{"hidden_size": 224, "n_experts": 80, "d_expert": 96, "hidden_act": "squared_relu", "normalize_top_k": true, "routed_scale": 2.45, "balance_loss": 0.00569, "balance_bias": false, "norm": "rmsnorm", "norm_eps": 1e-06, "beta1": 0.95, "max_seq_len": 1024, "train_tokens": 248600000, "max_steps": 7587, "dataset": "wikipedia_en"}
Below are experts of layer 7 (counted from 0) of a mixture-of-experts language model. Rows are named router (the router's row for the expert), up (a neuron's input weights, with its number), down (a neuron's output weights, with its number) and show model dimensions 0-223. Each number is 200 + 40 x the weight over its row's rms, rounded and kept within 0 to 999.
Before each expert's rows: "mostly gets" lists some tokens that are sent to it at least half of the time. This comes from a sample of Wikipedia text that the model never trained on.

# expert 65
mostly gets: " was", " has", " been", " were", " became", " would"
router,71,225,219,186,196,182,170,192,220,275,223,314,225,249,170,225,199,199,203,177,219,176,175,209,223,249,228,145,181,186,184,175,222,140,169,164,196,231,186,149,176,118,226,147,213,189,205,250,185,154,192,150,198,147,205,213,184,193,193,189,242,170,225,157,171,209,170,210,217,160,186,186,102,102,281,229,214,281,152,122,192,174,258,218,173,152,182,189,232,192,178,161,199,204,177,196,182,131,176,221,144,175,156,208,166,171,138,168,196,152,226,240,133,159,163,234,213,276,193,232,219,163,182,218,184,249,179,250,302,227,255,219,200,183,200,292,190,270,177,199,145,172,199,195,251,295,178,250,243,110,156,156,201,245,194,249,170,223,207,243,167,196,256,194,202,188,171,173,245,279,228,271,220,215,217,176,205,199,196,281,95,253,239,181,209,192,156,195,172,198,228,176,161,235,139,175,174,170,218,188,205,234,211,250,325,183,208,207,267,185,215,261,200,171,201,202,216,245,184,202,152,247,207,178
up0,226,235,172,119,220,230,186,143,213,240,232,260,169,180,177,250,151,223,231,299,119,202,143,202,187,194,204,209,230,177,212,180,179,140,194,242,173,210,290,164,285,207,202,203,155,179,211,207,283,158,252,193,200,144,177,230,211,177,137,199,188,212,231,287,235,203,225,219,165,131,236,203,176,194,140,212,185,244,262,199,196,194,240,241,271,159,179,238,233,214,224,229,241,143,217,245,186,200,201,173,220,127,224,167,122,236,205,187,186,261,167,140,261,199,208,212,207,144,244,120,258,202,226,182,218,175,247,169,159,189,132,172,234,149,222,151,194,230,163,209,265,116,190,141,250,185,162,152,207,138,161,243,205,161,136,186,168,175,213,205,122,207,260,194,187,232,265,223,199,140,221,200,220,189,188,199,173,214,199,176,156,189,242,201,230,210,219,277,207,219,213,187,184,223,196,222,188,262,239,204,188,261,272,245,141,212,236,203,299,241,159,175,225,213,86,239,142,258,264,277,241,235,147,170
down0,197,199,172,194,163,198,258,170,203,265,188,232,187,209,237,167,225,211,143,209,131,254,180,108,163,236,204,126,253,231,231,209,178,154,139,208,260,119,207,146,175,197,278,212,211,241,166,254,213,163,138,136,218,207,148,195,235,154,135,207,162,250,210,154,224,214,261,220,150,166,142,161,229,215,236,263,188,211,193,206,233,239,205,182,262,168,201,177,206,186,223,209,190,184,223,152,147,150,197,178,196,198,214,190,229,202,207,238,249,193,103,148,219,191,198,189,230,201,127,137,266,212,140,214,173,257,216,278,210,206,197,184,188,147,148,131,179,172,129,213,135,140,233,221,149,165,170,192,163,177,196,103,228,186,184,208,194,206,207,194,195,158,243,179,196,217,188,231,195,216,249,223,218,246,129,177,275,242,153,176,234,109,176,256,274,172,256,325,166,173,239,203,174,264,116,94,184,229,226,151,161,235,222,223,181,205,245,196,154,166,225,216,226,209,176,217,215,192,151,248,161,193,132,136
up1,247,161,320,201,192,201,157,188,215,136,236,202,166,190,128,181,156,161,245,243,191,223,196,164,133,231,205,193,125,223,254,216,197,239,238,279,266,134,263,193,202,213,132,167,158,216,220,248,150,261,216,280,135,164,189,209,181,251,191,211,224,207,226,296,233,232,248,198,227,146,210,187,165,247,173,253,205,197,181,215,146,207,199,201,247,261,188,221,159,167,212,260,192,126,240,219,206,209,251,202,235,140,261,169,260,236,234,175,211,188,147,162,132,223,180,205,194,153,219,226,166,247,162,245,216,156,226,260,180,179,161,215,220,158,174,178,80,233,231,60,173,239,182,173,206,215,216,214,234,222,163,260,269,187,153,183,200,185,296,206,229,150,249,224,188,178,261,260,181,184,177,240,244,189,234,151,181,195,148,200,179,206,206,160,233,146,214,190,223,166,198,158,220,186,162,190,171,246,242,162,222,148,219,208,166,196,249,210,237,226,271,245,235,154,242,181,196,175,171,219,223,287,253,261
down1,168,199,263,275,196,206,241,267,206,284,134,213,148,171,211,209,159,187,262,225,208,145,217,208,231,227,150,286,213,167,191,188,250,152,175,144,209,176,210,240,94,225,183,170,184,277,192,187,177,207,259,90,194,194,193,208,227,206,229,224,147,152,216,239,175,210,225,192,198,207,191,212,188,171,240,230,222,190,245,196,227,214,268,212,210,211,167,192,230,138,239,289,131,193,193,143,175,222,213,149,261,187,253,245,153,168,160,192,245,143,184,163,237,132,208,296,254,213,220,184,180,165,177,139,225,282,266,218,195,185,187,248,272,200,145,152,169,171,242,234,181,204,176,252,214,267,224,209,161,245,244,248,208,109,200,194,234,188,188,227,128,239,173,144,192,220,208,174,160,144,169,229,275,245,184,213,230,205,231,232,211,178,198,231,182,190,273,204,149,200,205,239,194,313,161,177,196,128,138,150,223,222,118,189,262,231,235,194,201,130,201,219,175,205,201,186,181,257,199,212,294,146,228,194
up2,214,202,203,181,210,132,213,206,164,152,216,170,113,220,206,191,252,193,199,215,224,186,233,204,132,251,161,177,249,172,134,138,102,219,118,216,257,155,194,221,140,232,154,161,165,147,165,214,198,178,227,259,147,200,283,198,139,181,241,183,237,211,215,233,281,153,242,95,289,207,248,252,228,195,132,247,176,152,128,224,163,245,131,265,226,185,199,270,206,225,227,210,170,250,211,181,192,169,254,252,162,168,158,206,184,173,183,130,260,253,214,142,238,179,150,268,222,223,185,172,181,168,172,150,183,176,155,124,155,198,153,249,215,173,174,226,174,263,208,196,183,183,154,201,242,186,158,162,160,169,165,119,173,242,150,230,209,232,195,221,204,158,223,190,182,208,219,180,220,199,234,178,259,144,172,148,196,201,143,264,236,208,191,304,206,140,125,208,196,220,193,187,257,169,206,144,148,185,216,140,243,193,184,207,172,211,275,192,246,175,225,180,192,250,143,167,268,165,243,187,207,199,149,173
down2,248,141,181,231,209,276,146,171,240,224,236,212,246,227,164,228,151,160,219,178,204,199,305,202,198,168,229,239,182,96,226,162,286,152,220,165,196,176,211,175,255,197,219,172,274,137,232,243,208,193,197,275,188,133,196,148,185,153,116,238,235,237,204,201,210,268,166,148,194,165,256,237,194,193,243,163,179,213,240,203,137,206,197,285,195,210,246,287,193,178,144,193,201,136,222,240,210,191,202,143,184,170,179,158,237,204,141,210,188,249,118,207,253,250,188,197,150,190,248,222,176,182,193,281,230,154,293,262,174,201,153,171,137,215,272,244,248,178,201,230,155,208,189,195,184,192,171,158,252,197,194,205,122,250,162,207,167,259,214,195,170,231,241,212,218,231,206,187,145,180,255,260,235,169,216,194,163,225,197,121,214,159,146,162,202,222,157,173,146,129,172,245,222,155,239,240,226,210,230,250,247,181,194,226,256,258,216,230,257,254,254,193,232,197,127,190,151,216,195,169,191,191,208,306
up3,218,162,208,194,220,167,128,186,205,110,155,160,206,245,154,231,216,212,270,203,212,195,198,171,143,202,244,139,143,219,229,224,197,253,231,206,150,143,204,216,228,172,195,139,121,243,150,260,170,165,204,190,214,169,177,222,199,222,140,227,228,174,253,226,276,218,218,198,251,178,220,192,199,179,158,284,224,311,178,156,216,214,150,200,170,80,173,259,164,172,222,229,220,112,195,224,137,232,204,227,174,175,201,181,153,270,230,180,289,156,192,184,190,187,169,230,164,186,198,152,213,171,170,169,171,199,128,150,197,179,258,207,252,185,150,220,187,162,229,188,237,302,199,122,210,209,207,229,159,159,194,159,243,186,173,185,179,202,196,196,242,82,261,260,235,210,228,224,237,177,182,159,243,211,239,162,217,136,147,188,198,255,203,194,225,126,212,258,191,121,156,201,168,185,177,245,158,169,242,141,206,241,165,255,173,260,206,207,259,171,156,133,122,204,176,252,244,159,210,257,250,178,160,181
down3,217,176,208,233,128,102,222,170,273,212,191,167,214,179,159,133,186,226,222,183,211,138,180,224,192,150,172,216,245,168,261,212,171,218,141,164,185,146,136,287,217,211,162,168,109,217,178,155,181,135,212,234,117,187,162,230,234,235,212,258,190,232,190,160,202,245,206,129,122,220,295,167,239,199,160,226,213,203,163,175,212,171,218,118,233,198,167,122,170,169,244,194,189,122,137,136,257,191,168,164,233,188,201,197,198,212,173,224,234,176,131,199,228,191,155,216,222,268,190,246,189,241,194,108,144,194,166,231,238,264,187,181,246,269,231,139,211,157,249,132,209,240,217,172,227,218,177,157,239,266,204,202,163,176,158,224,211,179,244,288,207,202,225,292,159,184,228,241,225,198,246,315,244,188,220,173,183,217,218,179,230,224,130,229,218,238,275,257,186,148,165,181,188,206,139,162,213,166,169,237,177,173,245,160,186,256,286,168,229,212,206,179,209,204,208,228,175,146,200,195,172,145,173,199
up4,198,164,224,184,162,234,196,144,166,311,138,121,140,178,201,228,177,164,230,174,170,320,247,259,186,187,177,149,214,233,259,146,205,166,254,190,216,145,163,199,192,240,146,190,167,193,200,207,224,191,240,200,170,180,219,296,269,255,203,213,283,234,218,274,229,239,191,173,170,189,228,220,204,154,182,247,145,259,173,192,223,281,185,149,164,179,160,166,197,248,164,138,205,204,188,229,156,269,133,187,175,198,246,161,207,198,263,186,218,226,199,203,249,193,226,194,251,138,210,175,181,209,227,257,248,207,210,209,181,180,210,199,250,281,146,173,98,213,172,179,166,213,109,228,200,167,207,221,250,144,210,259,208,164,191,245,211,238,229,268,202,189,240,256,210,136,170,194,246,182,206,163,274,180,279,178,128,254,170,215,207,215,236,243,211,143,204,210,160,143,151,138,213,236,212,153,148,181,251,106,196,168,242,121,183,270,180,166,221,158,146,172,190,175,174,189,173,217,178,240,232,246,209,194
down4,268,209,201,147,169,202,261,160,149,194,228,162,263,176,223,212,179,212,201,240,230,210,242,202,240,255,216,165,209,226,224,161,235,166,194,203,269,186,207,234,157,204,168,167,164,214,251,206,192,189,280,208,210,272,265,246,260,250,188,162,186,268,206,195,167,196,211,229,270,174,147,184,116,243,136,144,199,143,244,240,171,195,166,202,152,213,222,205,234,215,198,175,143,171,173,245,176,221,210,146,238,193,254,212,207,204,184,181,169,239,262,218,292,167,251,177,184,273,180,230,263,280,229,216,163,189,189,227,142,274,166,297,163,158,173,151,174,172,201,153,187,120,243,163,187,120,190,273,191,203,188,279,198,222,238,257,233,282,140,248,223,198,185,226,113,148,242,209,209,263,232,123,282,241,154,178,200,196,172,163,222,267,181,213,213,197,204,177,111,229,148,220,206,217,276,237,202,194,253,209,206,197,189,220,220,192,209,158,217,165,223,125,210,222,198,224,192,255,186,136,156,129,290,205
up5,197,186,258,142,185,252,175,189,184,150,118,134,125,168,187,264,144,175,269,251,170,216,245,200,122,243,163,183,187,189,275,180,214,124,241,198,251,218,254,253,245,222,182,142,184,179,172,242,257,148,268,234,191,137,152,275,168,138,245,216,192,201,184,248,212,202,275,217,250,251,266,241,111,120,169,255,159,203,170,227,114,213,197,212,210,174,188,213,194,213,206,214,159,181,216,217,226,220,232,214,159,170,180,225,212,208,260,212,176,156,203,176,163,166,168,153,222,265,244,177,226,212,235,187,208,193,190,186,217,205,161,223,232,227,164,189,80,230,271,168,236,208,174,180,141,141,203,155,168,172,217,199,204,150,149,224,192,255,198,266,188,217,262,222,164,133,176,204,160,142,197,155,183,158,184,115,165,212,233,220,191,232,193,243,284,206,147,183,236,194,224,141,247,250,235,158,194,179,235,156,134,198,255,192,114,224,186,210,208,252,242,206,208,165,156,188,193,148,282,265,233,164,216,234
down5,205,149,171,208,173,124,256,214,159,199,236,231,156,105,217,238,198,193,189,228,121,198,227,251,178,191,215,252,226,207,205,215,211,211,164,253,171,240,215,235,316,204,212,241,265,247,173,178,128,177,246,201,237,228,203,187,184,177,262,170,179,192,226,193,156,107,274,206,236,216,131,189,202,262,163,202,192,261,177,132,175,116,263,163,244,100,211,267,262,217,223,149,245,226,231,138,153,173,189,192,198,203,209,209,207,197,203,200,129,244,217,143,96,189,163,223,178,176,169,217,245,176,188,185,192,171,183,157,189,164,200,131,279,272,271,201,178,246,185,99,224,177,221,244,206,160,256,182,271,304,281,224,230,169,230,224,194,211,215,209,177,223,215,190,216,171,135,166,167,204,212,180,205,220,145,194,240,245,237,221,191,226,192,207,129,242,184,153,123,142,225,162,176,224,198,202,206,224,285,213,292,159,182,196,176,199,221,195,154,209,165,217,161,197,184,209,154,176,253,219,214,206,177,127
up6,228,184,193,178,124,187,209,169,171,276,226,207,172,207,230,174,144,143,253,213,185,184,231,219,174,155,174,104,184,214,235,204,268,202,185,220,207,209,165,177,267,202,213,137,231,190,199,229,202,226,121,237,123,240,209,262,218,294,121,298,189,161,248,215,186,188,172,208,240,232,192,111,260,225,217,205,239,189,102,242,171,221,144,199,248,223,213,229,186,255,225,230,228,175,191,230,219,259,201,189,189,152,197,223,289,248,162,119,277,155,252,142,212,152,144,189,215,180,255,147,254,206,188,183,206,241,208,204,223,176,219,231,203,204,188,199,192,178,268,159,219,246,213,156,185,231,232,121,134,198,198,162,186,226,223,167,143,233,157,160,198,225,230,213,201,177,223,278,279,187,160,235,203,191,243,245,203,255,215,240,214,189,121,193,226,249,160,184,88,191,171,227,173,199,238,133,210,221,195,197,226,170,195,203,225,257,265,325,189,124,175,214,234,195,257,198,143,223,199,189,212,195,190,113
down6,212,185,169,186,227,198,216,185,173,233,283,185,231,270,177,152,229,127,153,212,211,168,247,264,247,180,230,175,244,153,254,196,216,154,230,194,121,210,206,138,196,240,227,214,132,254,174,191,199,238,217,150,147,239,141,216,200,194,215,172,234,162,214,196,188,137,189,166,131,204,183,166,237,155,257,136,221,198,141,173,161,227,166,173,189,189,166,244,199,123,201,200,203,176,201,122,264,196,232,217,132,168,222,240,178,191,161,132,261,150,253,187,217,216,278,188,197,190,177,250,171,169,209,194,250,236,227,204,215,225,189,277,184,170,247,185,226,196,181,134,142,286,165,183,202,162,246,218,233,221,172,158,256,223,227,220,167,162,290,228,295,203,193,227,168,218,179,222,263,202,160,201,182,269,184,187,214,162,209,245,198,229,188,202,157,208,203,217,115,211,150,241,176,120,178,154,205,202,237,128,126,164,107,134,230,147,216,247,136,134,191,134,106,180,239,171,220,241,260,240,213,201,272,129
up7,171,157,134,207,212,195,188,158,151,110,204,241,148,199,223,186,243,184,229,163,172,197,136,202,129,187,254,207,169,185,169,146,182,109,280,201,134,219,252,235,315,276,150,205,201,184,214,212,216,192,185,178,210,204,213,216,155,160,161,179,227,247,247,197,267,160,172,247,216,136,182,199,179,279,158,265,297,244,204,143,197,227,124,155,239,208,174,200,192,198,194,179,166,224,194,234,224,231,173,230,170,87,219,167,211,191,272,187,214,155,180,215,231,149,163,156,182,168,147,153,219,175,233,237,250,193,193,183,151,240,207,214,155,154,217,150,179,175,152,216,109,179,223,278,155,165,169,149,196,139,117,227,206,241,199,244,151,184,273,180,142,139,225,234,227,160,228,174,220,226,182,228,242,190,158,170,188,214,177,138,176,235,187,204,212,138,212,238,153,199,214,250,158,269,203,185,155,196,213,180,256,220,218,160,203,206,190,257,232,244,134,148,286,173,185,230,169,167,133,168,283,220,183,154
down7,223,209,225,225,166,214,158,183,237,175,213,210,194,208,135,153,214,183,72,245,176,190,171,181,196,129,130,224,171,284,233,219,139,175,276,214,233,198,151,192,198,172,164,215,161,232,292,189,229,199,210,161,309,119,168,275,179,189,207,192,177,148,287,219,117,187,197,264,223,213,155,213,206,180,166,237,179,210,189,245,197,172,197,198,208,256,169,249,155,212,160,127,216,251,214,100,187,206,263,128,137,198,161,155,216,196,221,196,266,139,229,254,213,222,207,247,189,235,125,181,215,202,212,223,199,216,278,132,169,198,200,230,203,164,221,188,167,241,165,182,144,247,197,161,187,219,139,185,176,172,213,220,231,224,255,156,249,206,236,213,191,216,279,241,259,146,226,141,149,82,205,275,206,205,258,181,213,210,154,230,172,187,227,194,178,196,138,244,150,212,220,171,202,218,157,221,215,152,255,146,200,286,130,188,179,182,196,213,270,256,220,198,203,164,228,137,231,171,200,205,171,170,206,153
up8,210,94,265,203,193,247,109,156,156,174,170,159,199,192,258,251,203,202,266,232,185,244,200,194,130,188,196,183,113,213,241,171,176,238,292,241,188,153,183,228,227,212,153,176,207,229,243,265,190,182,294,219,208,168,85,236,152,214,195,199,243,185,252,227,188,192,174,162,243,169,266,205,168,201,204,245,265,205,159,215,142,212,200,99,137,193,193,272,262,201,202,224,152,180,227,195,214,229,244,280,232,118,125,245,210,205,195,162,272,185,226,199,130,231,225,233,186,173,193,183,239,206,171,218,184,208,136,230,189,261,206,219,151,215,184,160,164,187,251,123,213,218,158,225,213,149,180,145,230,183,219,185,210,252,169,150,153,117,168,251,211,112,229,235,224,200,176,232,232,256,210,128,217,186,246,207,204,228,188,259,170,239,165,223,206,183,172,210,162,126,184,203,244,163,201,211,172,213,210,128,231,158,202,167,219,188,233,194,177,235,234,260,177,109,223,122,200,177,172,259,229,181,203,266
down8,257,236,138,168,167,196,169,187,200,139,129,116,160,254,102,144,180,182,171,200,187,210,198,147,209,225,248,177,222,184,204,247,202,244,154,224,178,219,197,193,205,199,140,131,186,247,171,207,208,217,152,199,169,135,149,176,187,194,276,175,261,248,162,174,189,203,228,172,199,274,197,261,197,218,153,174,239,167,124,229,183,291,222,189,193,162,184,234,185,130,252,242,177,260,264,164,169,174,235,139,233,185,238,271,273,175,238,295,204,223,154,261,169,265,197,198,172,249,170,204,244,194,135,253,102,197,220,226,192,153,164,241,144,172,149,203,169,164,205,205,206,216,203,140,220,262,197,183,254,223,182,222,208,189,232,210,228,227,237,93,211,221,239,226,199,253,168,170,251,178,204,250,242,276,155,120,182,234,219,290,213,192,190,152,182,216,165,157,178,174,176,151,201,203,149,135,245,162,180,184,255,181,141,161,191,196,234,148,161,167,196,206,96,181,204,199,228,215,185,223,222,264,187,142
up9,230,208,201,136,191,246,207,204,145,194,99,194,147,205,193,205,213,151,227,274,212,181,227,146,196,179,179,186,202,257,266,190,211,259,252,263,182,193,207,178,189,323,195,146,139,199,218,256,163,119,239,172,177,214,226,223,161,245,262,176,252,196,236,273,256,252,236,200,195,121,221,142,163,254,158,275,165,210,104,218,214,197,150,211,202,156,136,298,232,191,170,215,187,172,177,202,205,215,205,198,135,197,144,159,283,252,220,191,161,198,247,261,200,213,241,201,197,155,232,190,184,199,160,176,232,208,226,172,238,252,160,233,179,244,160,191,147,185,211,245,132,165,115,204,154,191,210,177,240,243,182,200,243,167,217,272,157,224,225,257,188,158,214,199,237,163,174,203,198,173,248,220,243,197,197,203,237,203,222,251,80,261,186,265,191,212,162,183,235,133,162,135,111,170,179,216,107,204,191,137,197,219,210,226,213,270,214,181,121,193,208,232,171,187,199,178,218,146,172,255,232,208,218,224
down9,88,228,165,237,245,239,181,186,190,200,211,174,203,202,261,234,171,223,159,193,230,212,183,153,196,255,230,150,188,209,179,190,208,255,218,193,183,170,245,211,211,200,170,223,210,189,197,116,196,217,160,213,165,131,202,231,125,160,226,236,176,169,275,234,154,205,220,305,181,140,198,212,165,175,225,207,296,206,161,187,186,191,159,266,191,217,182,197,225,200,158,239,71,295,229,252,246,197,255,242,256,258,182,150,169,199,139,209,243,317,203,177,248,257,204,212,199,203,175,148,201,120,176,220,228,191,229,136,229,222,225,232,225,140,255,225,174,258,228,179,238,230,195,203,232,188,194,219,215,216,122,269,129,105,213,258,243,198,143,213,150,249,140,215,201,233,214,193,166,249,197,187,247,219,189,235,207,192,147,219,181,236,211,211,160,244,275,245,201,220,289,161,221,207,213,178,250,162,153,182,231,184,189,210,212,225,163,203,145,206,161,203,330,143,116,225,212,199,180,197,222,234,202,160
up10,223,169,284,250,206,185,186,202,199,235,231,230,242,228,188,279,196,159,234,169,183,173,213,267,202,135,196,135,168,191,242,177,212,160,196,233,219,230,225,230,255,242,185,145,114,170,216,216,272,175,214,207,132,230,218,206,261,227,96,230,149,260,258,206,197,216,156,224,133,254,182,216,230,176,181,237,259,297,174,161,241,218,273,229,189,177,218,267,152,141,169,210,246,134,247,176,135,195,199,194,175,199,183,247,261,246,196,217,188,172,245,196,194,216,233,250,199,217,253,272,198,201,219,221,126,229,171,195,165,151,144,173,188,215,165,207,215,210,206,172,147,288,94,175,182,204,184,125,189,220,204,93,212,174,245,215,167,234,197,272,218,207,195,238,172,126,161,244,188,231,210,204,197,182,285,150,156,207,171,272,224,234,189,157,204,180,265,202,186,91,267,170,234,210,196,294,202,228,220,224,185,234,197,192,181,165,249,262,263,166,175,203,164,162,186,199,234,158,226,200,173,248,174,255
down10,127,222,156,201,227,152,190,232,189,221,238,237,234,208,92,177,189,146,223,212,176,166,228,193,276,301,228,242,231,233,209,184,171,244,122,228,126,229,193,222,231,133,184,210,286,265,277,159,222,225,232,152,188,173,177,214,237,178,184,173,258,195,268,164,122,200,172,247,190,134,216,235,142,188,171,149,194,204,154,213,280,228,200,208,233,111,204,182,127,129,193,221,260,147,218,292,183,158,156,220,163,179,190,197,161,217,155,184,201,214,247,217,187,126,174,160,279,192,205,200,174,174,197,152,184,198,197,208,190,183,136,231,230,267,116,187,255,141,200,162,189,220,248,157,124,211,174,184,265,238,208,257,203,172,202,221,219,212,208,204,199,189,126,213,247,240,162,251,151,208,201,114,173,225,195,175,154,113,180,272,144,194,245,141,221,196,227,215,182,198,187,252,155,280,177,161,198,203,206,220,180,217,134,205,157,209,205,231,182,121,239,185,215,239,148,178,222,242,210,230,183,264,151,206
up11,232,167,319,123,221,164,166,169,199,134,216,236,148,240,144,236,206,220,187,244,144,168,292,176,165,181,233,112,187,235,238,205,273,236,190,166,172,178,217,185,200,225,143,147,240,189,282,299,172,167,185,174,190,212,124,270,166,167,225,200,208,196,211,244,219,208,265,166,196,158,196,184,139,169,195,222,195,193,194,180,171,260,203,219,109,177,200,229,229,181,172,211,123,182,301,156,132,201,187,259,131,172,194,152,222,156,180,133,258,183,157,166,202,222,200,305,173,156,182,183,157,291,232,159,155,187,177,243,163,140,123,201,137,188,174,142,182,256,212,206,163,212,215,151,232,167,201,149,209,185,179,191,222,171,181,194,194,258,229,290,194,163,227,177,199,159,166,247,201,186,211,157,282,185,218,176,223,206,217,163,154,173,226,217,210,133,169,145,251,153,229,190,176,178,168,270,135,191,237,211,208,210,231,196,246,215,207,190,192,246,162,201,159,233,205,218,221,239,142,289,226,174,247,196
down11,172,242,186,255,230,178,184,192,189,224,212,175,232,194,169,168,136,214,138,185,156,199,209,292,204,153,220,116,177,161,228,208,159,197,151,250,191,201,257,248,166,184,125,197,183,200,208,252,222,185,188,175,217,181,181,230,201,233,261,129,201,238,310,167,199,214,209,229,209,158,157,197,167,145,194,238,172,244,243,172,53,187,169,265,219,208,268,162,235,159,188,227,195,127,189,240,177,280,188,157,200,227,186,170,297,194,168,158,194,185,219,191,199,188,206,234,185,205,227,188,170,204,147,242,210,259,264,164,222,243,175,246,233,188,183,199,198,343,184,165,275,241,170,240,177,236,160,227,290,170,140,142,268,194,154,239,215,265,252,211,148,126,245,148,219,227,194,99,173,215,225,237,251,162,193,187,202,215,247,303,134,240,203,251,186,157,208,236,176,204,198,201,191,221,176,238,241,247,191,188,192,177,206,198,143,263,232,188,193,133,175,231,221,169,163,190,246,187,211,157,165,255,203,210
up12,233,192,284,187,155,197,187,213,158,156,133,189,201,204,209,281,168,122,207,145,200,234,135,190,205,204,188,155,164,246,186,242,167,299,263,173,253,186,307,142,214,170,195,111,201,235,201,209,210,256,167,146,184,179,195,175,190,183,223,240,148,250,174,179,255,194,171,262,215,250,204,225,232,144,215,189,133,255,185,195,214,262,121,245,161,287,194,252,213,262,216,183,117,228,213,169,140,178,182,251,234,224,208,243,218,217,113,204,244,258,179,181,220,193,205,203,214,257,187,227,191,211,177,170,181,185,169,186,180,205,180,155,213,212,129,198,236,176,155,148,265,189,151,205,229,221,175,172,126,176,181,144,189,150,160,159,172,260,228,252,211,254,243,201,149,271,252,234,207,278,126,206,183,184,172,229,126,168,246,221,181,144,192,203,233,195,198,220,248,116,152,239,136,226,167,185,233,283,177,193,127,257,191,265,179,209,196,177,188,230,245,177,218,269,147,201,253,171,184,215,233,179,163,243
down12,143,193,214,226,185,253,248,202,203,207,222,218,297,202,206,177,218,171,138,247,203,206,142,280,259,217,202,124,215,197,210,191,155,221,120,132,161,218,172,184,205,195,174,193,196,263,152,224,283,219,255,178,227,153,136,194,201,175,144,227,210,214,148,138,103,165,188,233,254,177,190,232,124,182,255,244,251,265,209,172,224,190,190,173,246,171,206,131,246,176,202,166,228,246,186,187,118,159,203,171,226,227,216,243,148,224,137,243,104,164,199,186,165,188,181,233,180,242,223,217,217,227,201,247,241,231,226,197,206,220,174,252,279,141,212,233,313,199,129,221,184,200,180,250,215,245,155,268,220,158,150,200,223,247,179,232,147,212,194,253,128,167,222,166,222,212,211,139,240,170,242,290,216,202,198,213,187,229,160,281,150,185,194,199,208,244,131,155,277,232,151,207,205,240,213,143,262,218,200,232,222,207,246,199,233,200,234,167,243,242,210,271,205,160,139,189,173,187,157,130,140,252,163,213
up13,228,173,285,170,224,227,210,181,190,165,143,185,109,166,235,201,114,147,265,245,206,284,264,103,133,226,206,210,181,225,227,188,204,277,212,190,286,127,178,265,234,201,155,156,150,229,202,261,198,210,216,173,227,152,200,274,264,209,191,277,220,219,190,262,273,246,238,195,190,221,214,234,193,174,115,222,227,281,158,201,175,205,174,185,166,271,176,189,217,201,184,188,133,207,207,186,187,264,187,232,205,216,329,221,237,178,176,170,227,196,188,236,168,178,150,203,232,236,195,221,181,225,179,270,143,190,243,180,124,125,241,262,212,264,149,167,153,220,197,170,272,270,216,153,177,157,163,182,199,186,205,237,156,213,216,177,162,152,209,219,174,211,156,208,229,195,176,170,198,266,212,155,273,250,175,196,125,202,161,216,159,234,231,224,188,186,195,206,257,166,118,195,167,177,197,221,162,192,135,151,250,225,199,252,239,249,233,214,266,198,190,159,177,151,153,181,269,216,220,188,215,217,225,231
down13,137,182,142,230,134,159,176,179,202,234,185,191,188,121,215,223,200,266,128,327,219,165,185,163,178,190,272,210,193,198,255,192,131,185,266,251,144,223,140,250,218,226,138,190,210,205,141,241,130,150,238,183,232,191,244,295,208,162,209,162,263,227,250,276,229,231,150,188,196,162,215,240,284,230,239,206,136,181,199,204,156,173,203,194,185,190,209,166,195,228,169,168,133,148,168,216,204,241,252,246,218,151,250,185,169,168,172,198,175,173,96,230,202,212,181,147,221,237,139,274,187,286,170,237,198,222,151,197,186,127,233,288,199,212,259,205,190,248,226,181,191,207,148,141,172,221,235,214,223,263,253,213,203,255,168,224,161,149,178,157,214,176,204,225,199,153,145,202,194,113,125,185,176,228,150,190,225,169,244,273,177,143,241,186,260,217,239,188,227,140,240,230,171,180,212,219,219,179,172,225,236,208,138,177,139,241,192,206,150,249,216,211,275,188,196,213,186,223,229,208,273,227,177,215
up14,166,147,200,179,174,182,153,121,239,169,149,153,151,212,120,219,141,208,261,218,181,186,239,167,158,290,173,107,150,269,271,258,219,190,259,213,199,195,202,194,182,185,205,138,190,215,252,224,159,218,200,195,252,229,227,266,219,147,188,204,184,215,236,206,293,180,260,131,166,225,223,229,218,162,249,204,254,189,168,209,211,292,166,171,197,252,226,246,189,205,182,221,239,202,241,238,259,209,176,226,191,117,119,206,197,181,207,166,211,209,147,150,244,247,155,179,124,168,216,229,226,220,215,245,179,191,152,125,197,139,132,158,159,212,177,174,154,203,245,190,161,149,196,137,216,194,230,199,220,173,247,238,230,181,148,174,188,213,206,278,184,212,212,222,201,163,186,229,269,148,221,162,308,77,237,167,264,193,198,172,157,211,209,255,204,108,240,183,250,213,195,165,241,190,177,235,166,253,167,168,205,184,142,179,187,155,230,195,202,218,175,191,221,246,146,166,168,152,219,227,213,278,151,276
down14,235,145,189,212,126,155,222,147,183,120,202,132,196,269,174,191,223,190,213,176,215,207,210,220,173,212,238,175,222,231,236,216,241,195,135,169,240,157,166,202,240,251,203,164,230,228,185,121,209,136,142,248,139,201,180,212,277,264,167,138,165,234,183,154,200,243,121,192,239,179,222,194,213,263,169,161,199,198,144,195,123,250,198,130,247,194,169,201,186,248,221,204,187,263,214,186,187,169,171,225,92,199,142,251,187,166,241,153,264,164,192,122,210,210,224,186,140,149,208,230,135,165,257,139,248,164,191,171,204,279,220,188,216,199,147,154,226,148,116,145,223,184,277,252,230,168,186,216,145,204,133,248,129,154,181,214,224,210,178,177,199,198,290,233,241,248,226,200,164,213,186,131,194,188,133,181,148,183,254,152,190,206,206,243,143,94,210,238,174,174,183,208,196,145,186,204,206,172,235,185,183,232,146,142,162,204,144,241,201,239,134,192,196,228,236,175,209,106,203,177,178,195,269,204